From a checkpoint of a small mixture-of-experts model trained on Wikipedia.
Experts: 96 experts in each of 5 layers, 2 picks a token, a sigmoid router.
Training: a variant of Adam for the experts, 1661M tokens, 8738 steps.
Below are experts of layer 3 (counted from 0) of a mixture-of-experts language model. Rows are named router (the router's row for the expert) and show model dimensions 288-383. Each number is 200 + 30 x the weight over its row's rms, rounded and kept within 0 to 999.
Before each expert's rows: a language model's description of what the expert responds to; "comes before" lists some tokens at least twice as common just after its tokens as in all text. This comes from a sample of Wikipedia text that the model never trained on. Tokens count by the router's weight.

# expert 9
Subject's main verb. Main verb right after a named person or team as sentence subject in biographies and sports, e.g. died, joined, scored, received.
comes before: " the", " a", " his", " to", " that", " born"
router,196,205,218,211,218,233,174,248,209,185,227,204,207,217,207,176,191,163,163,195,199,149,196,123,217,199,217,192,235,227,172,237,188,248,219,226,243,206,173,189,211,181,187,224,147,180,207,181,235,171,233,208,166,154,191,187,208,168,232,271,221,237,195,203,178,205,243,214,244,139,196,244,204,191,239,178,196,194,183,197,231,205,162,229,154,214,199,141,163,199,183,200,166,135,216,149

# expert 56
"of" in titles. The preposition "of", mostly inside names and titles, such as "Gardens of the Night", "Hall of Fame", "Atlas of the World's Languages"; also for, de, von.
comes before: " the", " a", " birth", " Representatives", " his", " this"
router,157,215,181,195,182,231,173,202,192,227,171,202,178,219,253,217,218,170,201,172,218,175,199,180,154,144,193,137,248,199,191,155,187,204,161,220,217,216,194,174,181,192,174,238,229,213,208,233,201,193,237,249,163,204,229,213,179,239,182,200,151,207,183,182,181,181,231,196,221,259,177,178,168,182,199,198,220,166,192,191,217,199,156,247,238,156,167,231,211,194,208,184,139,114,130,260

# expert 36
Place and surname endings. Second word of US places and surnames after New, North or a first name, such as York, California, Angeles, Johnson, Williams.
comes before: ",", " |", "\n", " (", "'s", " City"
router,154,182,193,159,191,211,168,192,195,199,231,191,169,243,212,166,192,140,139,199,208,156,183,198,177,156,216,165,207,170,132,186,208,205,200,182,200,201,223,182,207,175,164,203,171,158,217,173,187,212,208,211,197,160,218,187,188,207,183,289,151,192,219,207,222,226,226,179,239,126,239,246,140,206,248,128,174,204,192,186,167,196,197,199,221,217,237,206,145,212,136,208,222,172,193,149

# expert 48
Heading ends, that. Closing == or === marks of section headings followed by a newline, plus the word that and some inner word pieces like aired.
comes before: "|", "-", "The", "===", " the", "In"
router,212,156,191,206,188,180,161,190,199,171,171,200,158,168,251,189,194,221,196,188,224,176,241,190,197,220,204,174,249,226,174,148,158,235,211,168,173,186,220,180,192,183,160,202,184,159,158,176,210,199,203,219,207,225,205,171,190,150,228,219,203,212,235,221,185,195,220,160,216,207,200,144,178,230,194,175,160,185,168,219,178,257,198,206,213,233,176,162,140,226,194,241,182,129,240,180

# expert 42
Line breaks. Newline tokens ending list items, table rows, headings and paragraphs, often after a closing parenthesis, period or === heading mark.
comes before: "-", "==", "===", "|", "The", "In"
router,238,198,229,183,140,256,180,205,162,233,208,147,168,157,258,208,162,172,192,174,222,124,159,196,209,214,185,175,242,228,184,197,165,170,199,168,189,208,195,198,204,211,185,227,191,183,239,196,196,150,194,197,182,203,219,189,209,172,220,267,168,228,169,182,201,165,200,186,237,196,199,170,211,202,194,171,209,209,156,228,207,235,184,246,186,254,167,185,153,200,185,226,133,96,286,133

# expert 29
Plural nouns and labels. Nouns ending infobox labels or fixed phrases, such as United States, civil rights, Original language, Postal code, and -ities word endings.
comes before: ":", " of", "==\n", ",", " and", " in"
router,223,150,189,191,206,212,138,231,185,256,213,195,236,199,204,182,214,179,209,198,224,180,206,167,193,208,201,162,194,174,224,165,214,167,164,223,202,204,254,192,232,139,195,175,204,229,202,152,190,135,181,232,159,209,185,173,210,208,234,244,205,222,217,194,205,227,234,219,213,269,218,138,221,226,190,216,168,213,210,227,130,296,191,219,200,166,224,197,174,193,198,188,210,136,216,203

# expert 3
Comma separators. Commas, including those fused with quotes or brackets, mostly between place-name parts or list items, e.g. San Francisco, California.
comes before: " and", " which", " but", " including", " who", " where"
router,240,193,209,148,227,201,175,195,201,176,241,162,191,225,165,159,164,173,117,172,225,132,236,201,218,204,220,230,248,180,163,189,174,203,169,198,229,186,166,185,215,191,198,244,168,126,201,212,185,235,180,223,195,180,193,242,206,203,237,271,142,188,210,230,187,227,243,193,198,199,178,237,189,196,247,185,186,217,213,179,192,193,149,197,156,180,167,172,213,217,191,159,163,168,211,193

# expert 2
Locative prepositions. Place and time prepositions before a noun phrase, such as in, at, on, during, within, per; also word-internal "ul" (Ernakulam, manipulator).
comes before: " the", " ", " a", " his", " this", " March"
router,223,178,244,187,181,199,175,219,241,236,210,194,173,207,230,199,216,192,196,247,198,200,200,172,184,230,230,215,268,258,146,201,187,216,147,180,212,210,186,163,224,196,176,196,169,191,188,201,223,123,233,218,144,254,182,206,172,146,255,270,141,205,251,180,165,217,211,236,245,186,199,163,262,196,219,154,221,184,211,188,192,203,182,225,210,255,188,220,182,168,182,246,217,196,214,180

# expert 16
Separators after names. Table bars, commas, parentheses and slashes that directly follow a person's name in tables and lists, as in Harvey Mason |, Townsend,.
comes before: " ", "-", "born", " who", "Personal", " $"
router,222,138,196,205,157,231,183,202,198,207,198,180,167,196,202,214,173,157,193,189,175,122,209,157,216,179,259,205,223,151,159,170,188,189,171,240,190,197,206,175,192,205,187,191,201,192,161,187,241,208,226,213,159,154,193,195,183,189,210,211,214,213,206,208,199,222,234,196,236,145,216,215,194,189,265,182,174,232,160,187,178,222,155,206,182,213,187,167,172,244,150,173,162,111,187,187

# expert 33
Word-final suffixes. Suffix pieces completing a word, such as ing, s, ation, ment, ions, e.g. retreating, additions, concentrations, Mitigation.
comes before: " of", ":", ",", "\n", " and", " to"
router,152,208,225,195,203,216,216,214,171,273,218,216,197,238,194,151,186,255,198,186,182,129,244,196,238,243,192,187,207,210,241,223,224,230,193,215,199,160,226,160,223,209,170,212,159,201,249,188,206,178,227,251,170,258,158,171,205,199,223,187,143,212,141,182,182,211,226,253,201,250,215,225,166,230,190,225,191,185,203,222,163,184,222,233,189,158,184,193,194,186,189,229,148,117,190,182

# expert 59
Colons after labels. Colons after infobox or list labels (Order:, Manager:, Conference:), colons in times, and list introducers such as including, like, such as.
comes before: " ", "201", "00", " \"", " UTC", "200"
router,156,173,230,189,209,213,175,163,200,173,188,221,206,187,233,206,220,188,236,182,187,165,167,189,158,240,202,171,238,232,142,212,196,158,147,193,247,215,190,171,185,217,159,191,177,215,281,195,213,211,192,237,173,208,202,191,225,179,227,246,205,211,203,168,204,219,171,250,225,155,204,196,199,222,189,181,158,207,137,186,180,201,214,238,210,205,155,178,154,228,137,246,258,180,196,236